Weights of a small mixture-of-experts language model, trained from scratch on English Wikipedia: a softmax router.
Below are experts of layer 6 (counted from 0) of a mixture-of-experts language model. Rows are named router (the router's row for the expert), gate (a neuron's input weights, with its number), up (a neuron's input weights, with its number) and show model dimensions 48-95. Each number is 128 + 32 x the weight over its row's rms, rounded and kept within 0 to 255. Numbers have three digits each.
Before each expert's rows: a language model's description of what the expert responds to. This comes from a sample of Wikipedia text that the model never trained on.

# expert 11
It responds to: Conversational pronouns, short pieces
router:105143124164164117147115170118138149086145111151158145186099175163120152142177142124100141165098138157080080103145181152160165145171073148084095
gate0:143101188164118120176208118097124103141109091126109137190098133147120143126148131143118133083106132182112125140145076123152134135062155111076132
up0:157126168184144140126116080122092130164120140159091115103162130130094119155129094091116098181119123143103147126161138158136087107152136099116119
gate1:092104103104139116100111143108150118058142133162105085127130143180096032099137087185158056154142118105101114105132147090174188118138101155119099
up1:109096146119116130109169136067176112088191107154114101128117152191144113123127138132120120165138162146103133121129102170106132118134088179109140
gate2:140133129075123156141151156159129080151149111121149142141115150177127164143125120121147114155145138112144099111166144101157125165136112130194111
up2:126090070115191096136143077098155114101104156120079114191160194125143108114097159123102132106109130169086127167077177149148149116116128143151125
gate3:126134097133093138118071125090133149128091132127111106131103133142107096067121086115155149139097077127190102101186088101156117125137108121144144
up3:190148155136142179133069137098115108103133158129132136138100135145119172169179093122107162162135084132132135110118135158134096151134115080127115
gate4:073117136163147086134150096117116130141114124119066169125108160135094151169141167125147125132045128139123094129137105108133116142100149165096068
up4:169128115112109189149107147110084124180125133147158068133174138143147103109133120116155090081146095152105149071157106181075182153094156118117158
gate5:109151096140100108126174135094121121102124082129183171110107085085073139141173122099160126163061142170158165087116104113135177111114114106135169
up5:121163192093138127166143160129152062132085116127163068135160150069182095059070079167132020098089122143181082140155132161126124159118134190091144
gate6:181076140178136151096102202102162124144100189104066150213129146105049133121139055151113138146058152159171140091117150125154103199156086158080111
up6:092155120081076091122122137208140105075114111128155117160121108101110116104199084097167107120166172081122098165136174105150108113164105148158098
gate7:191165132166191168157185136129140151096119135133133109099143099126122136115081102158094157186169141132102096139157117160136139140122135098109142
up7:167182114183160131185135110093144150139106105129149128144116141176183148135124100137104188182161138121120119167113171150177174103078126133074096
gate8:144133144170111108116055162113149130146138160110115093140116110143057115145106095109146142123089114049119126125159112125127133118101144094142121
up8:077173075140146123172126102089127107159150120074115161182081141147090107189134062081114160084146113094089139122164091177134166104128127168087096
gate9:060163106146147082119127105143132139146112172136115133134118151120113114126114157100173113121191073130144049094053161111186142125123161151138063
up9:075108082143141141136155096179116151111148183147134146100059148175126149136113148069154139101198076146107075103158169085158155149110153162123107
gate10:182125114109126149173080148090134157071136153137091140139121148103098096125167136175071098074162139084117138139115108119078117086136154123137088
up10:142103181068152119087151182095153149103157120100115110143121097142095126152097110128117079142148158121142184179099153097175096132070193134126136
gate11:132142053104181071140142133103095120125125184113129096108140123137132081130118120143116132145103065096144081146102162130165194157048187112088179
up11:132125149163124124141097130158151141104129102115174084079162116098134118116107146094094173089121122124139116079129130126159160127069167095097081
gate12:171099144180196142148149112128066103040146172118140149076142143124107125100123148114122126090121143117112124101069081126060162068140107121156151
up12:075095088164127142149128136179100097124103090159208133072119114111134120135173122124124114174092118170162131128118116144158186104139103146109075
gate13:086177143128135133118141062089100157126147147126106175087098131127143144131087134121135128097082125051155086114062136144159104131116151116142083
up13:060074078190084156110137137116085138169131111162127115128048147151176130094196091168101100103110119064154074133164156124132091132138062117148127
gate14:089085092133150137164112204149154089108162106144132142172181173141140092076116134132077101132150116127110220134124145098145102092145115147151137
up14:171186156132128085069155135170073123145048141104153178093097142111122145161119117062131129112129089170140148071171159129105036128084151198103181
gate15:107092122060159197130117092094161176127128123082133159181134125172150121124131116156063150094122112115072098179135141133170112155128184093129159
up15:074127087120086151069117093162111165160122063127105124152129191128154128123161066153060104120162118145085087140109119143142133167136125113138172
gate16:113122096147147109117114124124118145094114162182109095164158145152091084056159099104117057154131100128075128087134106129157201153153097134105152
up16:133141127110116093148140119162142156079096123117176105131104150201124127192191152182148138107132149146125178116132155112117090130199157115157171
gate17:151134083093183148142103117180197100104126143184057057138111125122135115119160116187105136148155123118162130117163132083157160087158097126125082
up17:055099158107203137148079098111159096116087143129076087146109130133134065128145124177126077173154125058090146170157116135157120096160124104114091
gate18:102091104124149124094154136084130113164075125083119114104096123130122140103089116123082126135136084107186116163131213075106173206137128107095181
up18:079113134071127161111131175134132115146104131117124080157066116141102193125124147101040162145163117178137135185160192177090149134110105158105092
gate19:103135107157114171162153136053147074219123137149130165162127168195161090154159122123125100147163133106120091080163172099173080154116085110064165
up19:163162159086135077122077132161178156112155125129135116092141164111114119118094085111109103099143108108122148179111149103159093099129166116127123

# expert 28
It responds to: Table, credit and title tokens
router:093146110141160083149095127132144155157178188175123173152162093085180136137079161166078140098158125172188146075099129117162106189096152092047081
gate0:132148135135156123179182110102176131139101170101105166177118120108199175104108142168120133201135128130084104126139129126118171073034096178107135
up0:085112144174205139167150082077107180121125075066091094109129133153174165126078092148117106191120102098117121133158098078173120092096089117176135
gate1:142153107151134104197138101126150102113147149084131164118135146172115131214143153169057183099194121140112125131169111125114162166111125169128100
up1:145141154133130137119157120097145124122128126177136102087162110075117178147102184184167155133132144137137076151075087155163108107147141058109110
gate2:102210175090123098114111116122093042148121138093168110102123215105140118197137104105118180139149055158211132081170198133116085134187124082113184
up2:145129119165145131152167172157143130141094139097114155062103099104182092124137095102048141170119043147167140101115111113083183177184200138068183
gate3:086078063073134160124117108145101116084166147112143126151116102132098192174143148162112100220110194159144137144150151062110115095107142114113137
up3:088075121134125147103168166144198125133152141123076135148118120140089177167182080199109159138139134193163121077099160131105153091089101140155171
gate4:156142142169113106134131138111127047106135080169095197105159087072122121136125086097158161101125084105121139105135183102112128121178120135113113
up4:194155124121164118161091108133120130101166115148187145080158122116133101134127144148125181047149115103067151087118157107112128158123116062109126
gate5:110090188130108123198099181168134108163140129153130111135079132087046155164131075133126116111071183133116162105136120186087109108150075132115124
up5:118163076091133111102162090131136137198186088122127160104143061107080090079151189157167131084159146152098079106095164164123105157127156067157126
gate6:124092109164162174149118111133117123127095126176122120138133124077131148071063106139118106155097215134137135152137133114153115115126177072102150
up6:098134131131148171149127110130133144113118124154157126110131177131253152147075097151130066095092128150064106091147111121184142151096089150148181
gate7:131134137129130090163078106091118164091119165166118129062130186124141170160129174096114176085107126082143156149159137079162190136165143103167051
up7:122084133074108136093130112095172143184145145075162117095186074153173133081159152108160117141112117148155092091149198164135110055152112129149173
gate8:189173089127111130151176150116058147116167139140097088093138073090069085086152083132148157169124154134155144190084109162101108193171146093088134
up8:061158123113084120186048152089130201146119123095124121167138185185191197163108129113144158155123108172106109076073125099163119081144119117173119
gate9:093116120110124177122133112183171104105165157153162151105083147154199104137175083076164098112182154172117086085141111107141139115117104105083168
up9:126087141136100198057120172190151123121136101127151124152114123129164126104134139129156093068125125126087125146112088096160118138096105163135144
gate10:109128148137196144178104162097135207055160146139106135132135115154115193176170108144102193102140145152165129091121107115187115111116117108095152
up10:171152160117106168134140135102151141162115133151151153123132130136152135087112130074163146157103131113113140169192115111112111108149113080167085
gate11:061063082160093174138098118131137125165077133188186130099109130156098127113125129106107048103133150145103119142121128103210138172072122102096079
up11:180170187124158124177164059084113137141163103109078136150095122138159170165098124088141137177108101116133130148155078146058106079153151175137215
gate12:102164041142083127059160112085108181144169175132113112153167166118132162138122186134113175148125151111113092097151060074170188123160120048121117
up12:134143109095119112108102179114179115148167119105110114127122208160157115139124124147158153084105122178135108125169132125142077097085162129146175
gate13:100118138076151115125088095114180212120126146142152150159149116136162111085161157140143157143055093141176173119176091113125128143117071148136066
up13:178148083119097128173148127186174157171160126086104110112117158148143072159158156144088157131211157157097140109111128116145184098130133127166161
gate14:131107119137143124121150104122117118167114086134161108136101106180069143170137146082152127102137140160167125060136185129104184164124122104137145
up14:117164132081109137178079104108053113088157105159138100135120140102149111137157107101103139125137119085092139197118123150167076101085131116163094
gate15:081137134136074068088096147132129154156150143153216086148110114071161127068125187169112109120113093136147105147158095207102123164126083141110126
up15:160071064110178140130153121141110091135153166111135119111141151156146101199110146148075093158124098111168168080157224105111172119164123110088139
gate16:093120061142130095181138145099145123135129103137114133116141106094141120183070106205158167105075133115095089160122190110119123122075180056134113
up16:147169157072129162106075102160153182079143113163170173153124093149183151093174180094156146178144116095197118151133116147111129105175084142086155
gate17:084126176181198114084143146157148108072100132137105172126082109095148114153134129129093137208124131120057143150178131063084085133152146138143085
up17:128095125152143169135132079090116088122123174128125154055128169114174040136121169165140162116157115098171114066116108123125115111116126197138143
gate18:113134130143116120161134168165135143046127161120162138155159156176109142140128095135134129135154129104063161142085047124146161160100171178120145
up18:100128065140098099129158139177107128111153137124191092122173144100139182163147100096156121154135123101096144107102061136132194176085148156122091
gate19:123102081084168163145159086108178098099153162118130112113169133148107144107138140083102098123182127084126093164112149132125091170147100125135124
up19:125163107159088164146103150143074196176083114127100106145085177145122092183082157169170171098112052183101125121095172115128148080147152121156143

# expert 5
It responds to: Line and sentence ends
router:193173140077172151135089125155078138141132146172078120082141145088109168127164173062100145036128092080127122116158147146117135151102187135128182
gate0:175116128152154084158137113147113113068074139176161102176112122160059173130152121123113173116124082153060144109144090164146123174139139114114106
up0:177122090133142137063157076162166162178144091173142091084126083094185111115142173101116083094155104159103101097107130161136095096145127098141077
gate1:158126126129171107093148167121086135160122208155114123145162123170126153123185096199102157093136132147156092097138128144230130097077114083106135
up1:105132119145160185150104153102070158170139064071105139180138102107126133116093117133170111154154069179063120114115149104062101180108128129147070
gate2:148143149117104126130096087131117096095137132074074178064084056144109184078116067109135132059110116087148145173136120071153117106163141156155159
up2:132145121109101161176169145140080130097126106133061127143150109157160111085154092108162132116123053057142142117125147115176116083118106145188145
gate3:093152094122140162136094105061129105144154156089095107132136171150154105084041141103151094171181087187126056112116159098099169092159121087120106
up3:110122119142155132094168153201158113158120113119189140067104081102105107089162064188142143074093195073136112081127098125194105136099115089195135
gate4:145204098124153187077060161114081119087156169085099104102131179121130187113170126143104093099167133157108144098121151138082120131124163127112125
up4:054123040121135144157082171161119113152076125169155122112054093104135146165128111089149147133101150112040080137130075158159123185141092184154081
gate5:121133184049141120122110168147130139198089117130166192140143103114127037155155075105098110148158129201148156094170131109125117172107130153109168
up5:185113166124089107133138103135118155152138119154156150168088124116162049091118115112095139064078087119139159175143142099124103157133079097095161
gate6:149147167187149077113076151115113123113168171145137148210206111101072096136170199147093106133142106135128142133165125114128146109118210124176083
up6:151149146221147111105122173126142057104171154139122115201155095141092125135139120122169136129139100141100143099131098097088134149148152054153132
gate7:135145078163132151151164078131105135128183096123134126155126081156136154144146108133116159147157089075124136065057147151227117107144109136165187
up7:154099119150110091106089199099074152096135120093164123122105148134045101122105096139112123122145160177132100105142097076083174179188138112128117
gate8:129131170095137105121102149132112094201112112118133130120147154121104126122109125097165124164178135095128164166133118136160108147141200114075142
up8:057042136147100109100116166169152122153057124160142152174106100158128143128121159112118097236151140147148093156135072119142064126162089191151125
gate9:130136187163151091159067125132072158087110205090114150123144139167169170141153172105097113127154183057150120150150048120126173118128152112129175
up9:180112153166107149145180142101120155169181091151087148117143171069149096124147154152109147163137115204139115077097166147108120124087112089102052
gate10:150111206097112148114170109116140101124138140100071178114089122164146157125108155126133114133123151183159168124152102166087096161117151075116141
up10:133122063130103105186155113083090163068125088175153124097155098092086115159136127133130159114092135100069123123150207104125144097124095135175136
gate11:042166149111135147147139172128132115152187115111128132160148151098176103109139101144129157120116127134107140188130167154121125113143051110133173
up11:091122131111186150151140078114152099144108133108147091088051063201153146094119130120141121086122137169117136167143154071129185136126116093151166
gate12:115093153087180126124138211151139156161175201147145129185139153153090164096129188117122050164148138151107125123171065108117131108135193156141117
up12:135156087110119151104149053119162143034127106151158104067099155113143131139109108130177205113061149118176082127127137140084117142097056092162179
gate13:175109162110086152085133107074124174112149141067123108140163086158081197135103090097133159119079158096151164104131123119136129139143179113147146
up13:085068139157133123165096178128146049133071091191152093120115191132159052106173174138132096132185093173082083091130100113112108114140095105150121
gate14:092096076165107161087155116101176149099050098091125105123079057114138137148118159092165149113125113028111145073131099165175097090143118183091156
up14:148117145118104058189140124102074174154166102101160144147168180182110061093128103178124081138125131196127140163135154090142162199138123077159076
gate15:121143076092044106123145117125090092099086154129137162032084084167078142132153137142174098160072070168103121094126154156165135119145160108131120
up15:142153129151138118187147123112141187153123053165139072150104198147114076118101125176142127106177164055139149119145098098172177142147131097155134
gate16:186137143170167132100137185148146156051129160125147106147170223125170145069087122118177100157149079123102105079129132137133163143135087155078154
up16:167133139093143211071067177138191138167115123132098122128186172116155173146117152123087140191121131132126120110132092161067123185107123169062092
gate17:116115113190099066193172120104140123104160106072118112146122167073050111087143127089133152076165119153082133161142172138138116091149096090158141
up17:110185087163144095156097105156103132123104101159189087131163155149117102080170148084157138144108123108161140172196156120147103130172110093161126
gate18:132169129118127154098117165107126093049131170095094088142113125197147155147123127148124150052130158147221125155113136145138090118113113135168150
up18:191044104099113094124151112079153134149163118150153165171162082153134156130131099071128095157165106179082117064146178114091136153110124109081146
gate19:121165086092145089134116159113111120109125123092131125111159122089107137090128148115136107111121118158136160172165154162108113131081106100119111
up19:145162126161128104170118142108099107126141166116124099206109151170170141122118129162097132156155101130118157123088137102143138150113082120198112